Experts of a small language model.
Size: 9 layers, width 512, vocabulary 14453, 153M parameters.
Experts: 64 squared ReLU neurons an expert, 6 picks a token, a sigmoid router, a shared expert of 128 neurons.
Training: a variant of Adam for the experts, 1075M tokens, 9200 steps.
Below are experts of layer 3 (counted from 0) of a mixture-of-experts language model. Rows are named up (a neuron's input weights, with its number) and show model dimensions 256-319. Each number is 128 + 32 x the weight over its row's rms, rounded and kept within 0 to 255.
Before each expert's rows: "comes after" lists some tokens at least twice as common just before its tokens as in all text. This comes from a sample of Wikipedia text that the model never trained on. Tokens count by the router's weight.

# expert 24
comes after: ",", ".", "),", ";", " released", " 1"
up0 [154 107 119 147 131 204 106 114 184 129 106 138 179 115  85  54 108 127 128  43 159  87 180 120 145 157 158 118 175 142 171  98 139 127 127 115 152  91 127  73 161 123 182 115 106 111  82 116 129 110  87  89 172 156 117 112 149 117 132 188 118 156 139  90]
up1 [113 102  98  95 122 113 160 101 127 130 112 148  96  49 176 115 131 135 110 139 106 122 167 143 150  84 120 115 142 108 150 182 133 157 100 129  95 157 116 159 133  75 151 107 154 114 189  90 136 111 156  97 169 160 168  90 148 155  76 110 153 123  97 120]
up2 [107 121  66  99 106 110 132  73 167  96 135 130 182 144 161 132 137 135  91 108 143 127  46 145 135 199 145 154 146 112 101  64 148 141 115 144 188  87 127 126 129  72 100 129 121 113 120 165 142 187  99 113 157 133 105 125 145 122  99 103  76 165 125 133]
up3 [101  93 153 133 144 139 150 157 116 150 100 141 110 123 162 154 109 123 142 127 139 127 150 136  78 155  82 122 115 108 177 130 202 179 152 139 103 162 129 115  80 136  94 115 152 124 200 107 125  90  80 122 152 163 213  60 121 117  79 102 171 175 157 128]
up4 [114  73 132 141 134  82 138 155 149 104 118  99 165 125 198 133 132 102 130 104 102 186 116 143 149 107 178  89  60  96 127 144 189 143 133 143 220 126 132 117 107 138 106  99 164 120 151  80 209  99  80 128 117 133 121  84 128 174 143 144 160 155 118  73]
up5 [130 152 144 164 137 123  69 178 156 138 112 174  81 112 107 158 184 133 143 110 103 145 114 158 104 131 133  91 108 141 137  97 138 121 137 110 161 145 156  98 123 125 141 125 129 104 136  96 135 131 145 169 109  86  80 101 119  90 111 110 116 197 178 161]
up6 [114 106  67 136 168 175 119 129 104 149 198 199 138 112 108 148 166 146  87 103 113  96 172 199 128 134 124  74  80 182 169 125 123 138 113 207 152 115 124 141 148 147 122 122  52 118 155 109 157 139 116 151 130 196 127 130  99 137  99 131 151  84 109 137]
up7 [172  87 175 104 130  93 195  91 121  93  91 115  99 115  98  77 148 179 155  98 147 109  87  83 130 121  96 173 151  57 157 125 156 149  86 100 125  53 147 163 138 130 174  99 109 139 141 143  99 104 153 211 137 132 180 101 153 140 112  96 104  77 100 100]
up8 [125 100 120  93 161 115  41 123 125  93  52 110 101  96 117 152 178 116 170  98 199 129 150 180 103 129 108 136 111 117 121 161  86 142 145 184 122 155 166 134 144 163 119  97 113 122  92 157 127  93 109 168 128 109 105 135  75  97 193 135 149 146  86  84]
up9 [ 83 124 117 108 124  97  90 118 128 163  95 138 163 158 129  98 137 141  81  25 102 171 133  76 164  47 134 124  96 136 117 116 133  93 115  82 156 138 127 166 140 149 108  95 189 141 124 110 132  67 133  84 144 138 125 109 185 156 199 162  66 123 162  26]
up10 [130  91 139 214 124 110 143  96 100 124 143 179 157 157  96 141 128 128 113  97 117 134 130 147 131  59  80  97 155 134 102 101 161 180  78 129 173  80 135 121 129  82 101  80 145 123 124 109 159  92 141  91 114 145 133 101 141 159 130 130 147 125 149 148]
up11 [174 156 120 200 110 212 180  88  80 142 123 205 108 100 126 205 155 100  87 150 140  97 131 105 154 182  94 127 161 176 132 149 100 164 112 134  38  76 131 100 124 170 105 115  90 146 172 192 123 135 133 112 119 125  78 128  85 142  81 165 148 174 204 147]
up12 [133 102  86 163  60 101 126 175 159 138  93 178  89  92 106  94 141 157 136  85 123 172 100 107 161 157 145 142 124  95  86 103 152 141 115 153 145  93  94 118  93  89 158  84  71 156 154 130 147  60 140 122 128 127  89 111 218  94  90 138  79 178 148 177]
up13 [126 161 100 166 105 189 215  88  92 131 174 109  59 105 145 105 197  75 133 115 106 141 107 124 149  80 118  79 131 146 138 133 127  95 116 111 119 155 110 135 122 111 118 114 154 194 114 149 130 119 168  80 109  99 186 160  87 145  97  96 141 105 147 101]
up14 [137 113  87 145 129 148 120 170 114 141 143 170 134 128 148 105 115 112  84 149 146  89 193  91 134 119 105  74 112  85 175 159  78 140 158 148 110 131 135 115 212 162 150  76  75 118 130  50 119 129 129 140 123 118 117 129  95 176 138 116  94  36 129 180]
up15 [121 110 104 123 122 108 158 134 112 152 110 165  73 135 100 118 164 197 125 158  88 152 149 148 143 104 116 115  98 153  94 206 128 109 109 141 170  95 107 128 107  97 161 141 122 190 135 133  92 198 142 121 142 161 141 136 186 205 146 180 162 166 133 108]
up16 [109 106  75 163 146 102 136 141 118 138 140 181 138 125 122 140 171 148 104  99 127 134 162 143 159  28  99  86 170 170 152 106 142 154 131 174 107  83 148  72 148 181 172  97  92 184 176 159 104  83 128 117  83  91  81 139 116 164 154 121  93 170 117  97]
up17 [127 136 109 192  72 120 141 134 125  93 103 142 109 111 110 139 110 128 132 133 116 126 144 114  85 150 125 137 119 159 160 183 173 123  55 154 183  68  89 170 136 103 197 123 114 149 143 122 128  64 152  87 144 150 191 116  78 127 129 106  98 125  73 148]
up18 [160 138 111 132 128  99 140 122 158 106 120 125 154 127 120 124 115  55 122 117 134 133 114 129  56 142  97 183 142  63 112  66 119  75 159  88 115 158 118 155 148 161 113 193  94 108 166 142  91 117 152 146 127 105 181 145  76 128 170 114 147 133 188  98]
up19 [ 97  68 148 133  39  99 200 157 109 103 106 147 118 141 108 121 127 174  73 120 145 147 148 111 133 128 165 179 158  62 129  98 162 172 119 144 149  96 127  24 145 154 117  59 123 162 114 132 118  95 145 143 173 111 126 161 127 159 137 178 108 128 119  97]
up20 [106  66  78 158 171 163  92 110 166  92 194 122  88  99 138 109  90  57 138  87  97 155 203 123 177 133 119 172  85 139 167  91 116  93 132  81 194 138  76 154  81 134 141 138 183 143 177 145  46 153  94  85 128 116 160 169  98  88  99 120  99 149  97  97]
up21 [142 128 133  69 101  96 113 147  96 148 147 110 140  84 130 184  99 108 154 109 117 181 155 133 159 113 139 101  62 124 174 162 150 142 135 135 153 149 157 172  97 147 106 128  71 137 182  87  88 116  88  94 168 120  77  88 120 146 113 139 119 125 117  32]
up22 [166 133 123 187 152 171 174  88 103 163 108 141 100 128 130  76  83  98 120 146  81 120 118 124 183 152 102 104 131 114 179 111 110 141 151  71 122 175 101  73 124 141 163 101 145 127 155 121 141 156 135 136  96 117  84 145 107 149 148 118 192 167  98 138]
up23 [155 185  53  90  96 136 126 119 174 112 101 228  83 172 100 138 156 130 225 106 120 142 113  86 125  90 154 159 116 123 110 121 102 167  84 125 153 115 114 122  75  94 166 131 167 134 134  91  63 156 161 111 161 115 185  74 139 132 112 187  74 168 160  82]
up24 [139 128 145 108 163 163  61 140 127 103 134 139 154 141 114  77 102 134 138  92 114 167 104  77 129 106 149 138 120 142 129 114 133  89 154 151 171  72 137 114 143 137 160  84 164 150 144 119 184 114 129 155 135 151 148 135  92 126  91 145  96  95 179 150]
up25 [119 164 138 101 117  95  72 149  66 129  81 166 107 124 141 145  84 124  99  90 131 158 151 195 128  90 149 145 159 135 110 119 142 158 138 146  95  79 183  90  58 101 150 125  51  93 131 136 153 117  72 144 132 111 110 129 133 128  77 173 159 144 171  95]
up26 [133 135 153 151 127 118 140  98  99 136 181 126 125 111 136 144 136 185  66 180 183  79 118 159 104 106 111 187  91 149 114 125 111 178 144 180 157  95  89  91 158  95 148 127  64 137 136  84  77 125 145  72  85  88 106 119 117 113 103 129 118 171 159 129]
up27 [161  79 151 129 119 115 114 109 193 126 106 128 175  60 155 131 117 157 174 148  87 153 170 109 160 123 123 201  47 143 116 144 153 184 131  97 105  82  93 166 102 206 134 113 181 182  97 168 117 137 132 143 119 159  99 144 124 200 137 122 147 110 144 136]
up28 [ 58 125 130 129 137 146  64 114 154 165 195 133 147 153 129 128 172  67  97  98 206 106 160 136 112 175 204 175 128  70 134 161  77 177 105 158 113  85 120 137 118  92 151 119  91 129  95 159 143 107 109  89 179 113 197 112  66  81 159 100 149 136 156 151]
up29 [172 136 137  86 112 157  68 119 138 108 135 170 160 102 117 112 155 159 148 185 135 156 121 179 195  78 135 102 158 115 153 131 104 158  98 143 137  49 166 157 141 149 126 116  85 104 149 178 167 160 151 124  96 106  99  54 131  94 124 169 124 112 104 117]
up30 [ 74 161 120 130  81 119 136 100  51 125 101 163 138  63 154 117 138 129 145 127 120 133 173 145  50 118 148 117  73 110 157 186  86  97  77 177 146 113 165 124  68 176 143 118  98  96 119 125 101 123 176 150  70 137 125 134 139 129  28 141  91 176 103  55]
up31 [130 214 117 112 130  65 162 116 147 118  67 101 162 163 140 139  77 159 186 114 199 155 153 125  86 106 143 120 158 119 118 128 109  76 106 135  92  38  81 104  42 157  62  97 164 114 174 105 108 130 109 140 121 139 148 154 116 138 148 126 110 145 186 132]
up32 [112 105 141  94  77 118 207 137 127  81 103 142 135 104 119 131 153 155 143 125 193 146 200 101 146 130 140 174 158 108 127  95 204 172 143 148 106  59  96  99 131 157 119 110 124 182 139 184 107 155 119  85 146 112 111 123 135 149  69 118 116  92 114  98]
up33 [112  80  52 135 122 100 135 111 199  89  98 108 146 102 133 117 143 129 125 127 166 166 100 102 109 167 127 166 151  98 144 221 146 130 108 111 138 136  79 140 106 134 107  94 174 135 115 138 120 141 104  81 154 131  83 152 182  75 125  99 110 185 151 134]
up34 [ 82 143 161 151 161 146 162 132 188 118 120 117 173 131 127  50 120  78 112  95 152 116 196 147 189 139  93 134 163  99  99 114  76 117 142 155 120 117  76 152 167 115 124 139 154 101 130 129 192 129 127 127 135 114 136 168 128 110 107 166  72 162  79 125]
up35 [149 113  93 129 125 127 126 131 173 100 112 139 160 111 137 124 161 128  98 183 162 192 138  97 171 148 123 113  89 154 140 194 154  87  90 129 116 153 156  48  95 166 104 126  88 143 135  90 126 110 122 118 133 181 134  64 146 189 122 144 143 177 162 127]
up36 [138 115 142  80 131 193 129 185 112 110  66 177 150  71  96 187 134 111  86 113 146 175 147 169 125 158 151 104 159 143 169 139  93 128 101 107  90  92 164 124 143 129  94  57 118 100 143 119 124 111 140  44 156 152 168 155 136 131  86 104 111 143 145  58]
up37 [200 138 116 128 125 130 165 136  80  68 131 116 132  72  97  91 153 111 130  87 130 139 123 119 211 143 171  83 111  71 161 121  38 164  83 147 180 169 127 142 134  93 193 115 104 186 132  94 118  89 107 115 153 171 107 131 143  92 140 196 141 149 102  99]
up38 [160  79 110 147 101 183 117  93 105 114  89 175 100 116 119 176 160 144 131 156 131 157 119  61 136 108 113 131 143 146 108 148  98 127 128 124  73 167 159 113 106 121  87 137 147 132 180  88 143 163  86 181 108  60 142 115 156 146 106 138 141 123 130  86]
up39 [206 120  97 154  91 126 101 139 108 114  93 133 116  83 103 118 104 137 134  79 105 128 122  84 107 149 150 141 163 121 113 196 147 183  69 167 127  75 132 110 110 179 183 123 139 150 119 159 164 152 100  79 155  79 168  44  87 134 143 186 131 199 116 125]
up40 [108 169 126 160 123 141  64 142 142 108 138 133 147 149 140 111 133 158 165 120  88 154 178 144 112 118 164 152 126 117 128 107 140 150 130 174 123 140 116 174 165  92 175 113 144 126 103 105  82  69 140 117 123  89 185 116 113 135 140 155  75  70 155 122]
up41 [137 154 154 136 109 116 181  97 176  95 153 105 120  89 135 100 203 114 147 141 120  89 124 160 188 114  98 146 150 101  91 130 180 143  91  54 184 119 135  90 170  78 112 135  65 157 193 180 151  89  60  92 145 148 128 154  59 111 137 140 119  91 160 137]
up42 [101 144 139  77 133 148 114 101  59 159 149 122 111 186  84 169 125 116 149 164 134 196 184 138 132 172 120 114 105 103 146 114 110 126 135 102 124 104 129 143 188  84 105  73  86  80  90 137  69 112  82 107  98 122 119 146 123 183 187 118 157 132 184 162]
up43 [119 190  72 111 155 189 163  82 165  98 129  63 105  87 157  88  95  79  96 151 175 116 105 118 109 157 166 152 147 135 116  59 138 140 141 119 118  77 178 139 113  55 116  91 162 168 201 109 120 216 124 129 114 132 122 130 154 101 158 128 164 147 166 108]
up44 [171 143 126 151 183 145 134 160  85 146  91 128  68 143 172 158 107 108 119 181  74  71 158 161 131 188  98  96 169 108 139 118  93  78 106 127 128 139  81 140 150 205 175  42 155  98 152 187  92  73 107 176 149 118 145  94 129 100 109 153 116 158 155 123]
up45 [141 133 144 144 152 156 145 108 104 129 110 169 127 146  89 155 121 127 125  89 130 167 140 110  80 135  83 153 143 118 214 124  89 140  74 107 108 148 142 127 175 148 148 102 126 123 123  92  75 132 121  82 114 140 139 134 167 101 126 177 122  91 161 124]
up46 [127 150 204 103 111 104 149 101 167 110 125 154 147 136 140  88 130  99 153  91 101  89 174 210 108 115 158 109  68 105 103 106 124 132 145 171 163 151 121 172 147 174 168 146 102 180 100 180 171 131  88  84 113 175 140 130 118  86 162 110 156 153 115  96]
up47 [121 130 102 181 141 194 127 119 170  97  59 153 101  84 137  99  73 150 123 168  78 148 163 176  94  66 166 104 103 148 172 183 150 117 126  98  88  76  76 195 137 134 118 141 152  50 115 144 160 110 135 128  94 186 186 131  99 136 146 106 114 146 135 131]
up48 [140 121  97 125 148 171 134 106 146  52 113 130 133  91 107 147 113 122 119 125 160  50 118 161 129 102 146  71  82  99 159 136 104 143  70 162 136  56 136 131 140 146 140 129  97 123 120 129 174 119 133 106 124 196 125 163  68 131  63 131 131 148 188 141]
up49 [161 110 114 151 114 163  79  95  98 130 118 170 108  86 105 114 179 111 120 132 122 156 111  95 108 143 115 108 135  59 118 133 110 166  35 128 147 111 136 133  63 162 146 113 115 128 120 153 121 198  84 148 126 107 110  81 102 162 107 145 169 137  94  93]
up50 [116 179  82 119 169 109 154 195 131  80  96 108 176 103  97  58 130 139 165  86 140 146 145 146 171 114 129 103 116 151 149 138 100 161 157  69 103 126 150  90 124  98 103 135 127 143 176 186 173 202 140  56  94 147 117  87  90 109 119  92 129 134  70 157]
up51 [148 164  95 169  99 148 169  96 124 126 117 155 173 122 130 187  97  89 126 133 152 187 164 177 121 116 124 111 122 138 137 141 167 158  73 131  90  88 110 179 110 117  94 121 113 117 173 165 132 178 111 107 135 166 135 134 141 125 150 156 100 154  71 146]
up52 [ 98 135 137 104 141 144 131 112 166  92 110 114  84 140 144 150 148 102 106 174 165 110 115 125 101  93 126 106 153 149 144 187 122 153  43 138 130  78 109  93 131 138 146 110 111 135 134  67 158 150 129 111 154 161 156 103 151 177  55 112 147  92 206 101]
up53 [117 120 106  84 152 160 156  56 112 146 153  93 170 102 106  95 153  88 148 114 156 140 158 183 171 158 133 146 173 138 149 134 155 152  73  91 134 127 131 173 107 129 116 113 120 136 116 177 145 143 135 115  66 198 158  73  70 130 104 137 110 173 135 157]
up54 [129 136 133 114 124 154 136  69 113 102 140 157 130 141 155  75 178 120 191 144 123 104  95 101 109  79 174 128 121 153 138 148 100  51 108 152 206 143 129 157  95 136 135 123 165 178 106 165  94 141 132  89 131  91 127 105 139 132 160 128 124  64 150 127]
up55 [200 140 156 165 128 115 163  80 151 142 100 172 128  43 214 122 124 142 114 137  95 177 137 119 123  82  93  92 154 117 145 101 162 188  72 104  74  94 160 113 133 100 138  94  92 133 116 141  97 180 127 110 182 160 161 116 138 101  99 195 109 152 121  86]
up56 [108 130  94 129 116  66 138 103 120 125 171 159  79 126 167 175  91 188 161  93 134 124 180 125 114 172 161  97 117 132 114 161 128  98 105 165 105 178 120 180  70 139 124  77 103  95 180 102 140 101 209 143  94 146 136 107 135 114 110 138 170 169 118 134]
up57 [ 99  75 197 144 170 142 131 147 123 101 140 118 145  78 136 132 148 117  77  98 134  99 113  91 140 111 101 125 175  91  96  91 145 104 145 103  84 138 114  63 175 130 112 188 108 134 176 126 100 152 109 104 147 142 123 121 110 162 161 147 148 102 121  75]
up58 [132 142 132  91 149 114 113 123 116 140 202 117 107 132  72 124 140 138 112 186 148 107 142 108 124 149 125 141 105 139 111 101 136 180  72 129 172 127 130 142 127 117 133 114 144 172  99 128 167 137 147 113 138 123 163  61 126 107 117 104 101  51 136 136]
up59 [ 81 136 100 119 129 131 142 121 148 161 142 142 108 168 108  83 128  96 122 165 122 119 191 177  99  79 121 110 137 163 137 150 106 128  88  85 130 165 149 149 107 156 130 114 165 142 165 177 151  86 113 113 156  97 177 105  82 112  91  94 125 113 193 146]
up60 [172  66 120 183  71 116 105 142 121 165  84 103  83 131 149 132 155 159 102  96 145 133 134 216  98 131  96  98 120 116 153 146 116 146 123 126  97 140 123 123 114 141 155  43 134 107 194 175 102 130 111 121 136 153 182  69 125 163 114 138 123 122 123  65]
up61 [126 157  89 167 177 190 139  99 191 141 129 131 122 124  59 109 123 170 156 113  95 104 143 121 102 176 113  81 128 144 140 152 149 102  96 133 124 128  81 133 110 125 129 123  96 102 118 196 129  47 111  96 165 153 110 121 194 146 150  97 147 110 146 160]
up62 [123 102  78 151 136 132  86  97 134  45 136 190 114  94 109 183 217 158 120 154 100 136  85 114 118 135 142 127 138 138 133 166 117  96 118 124 168 123 113 157 113 168 152  77  73 181 111  89 101 142 142 163  87 121 131  74 138 126 148 157 154 122 114 147]
up63 [112 103  57 135 135 138 144 148 108 104 154 221 128 143 132 139 152 114 140 107 104 182  95  93 120 150 116 173 125 122  50  96 146 142 153 112  82 104 106 116 106  93 143  94 158 118 104  93 148 105 193  80 125 111 139 107 178 151 117 158 101 121  95 106]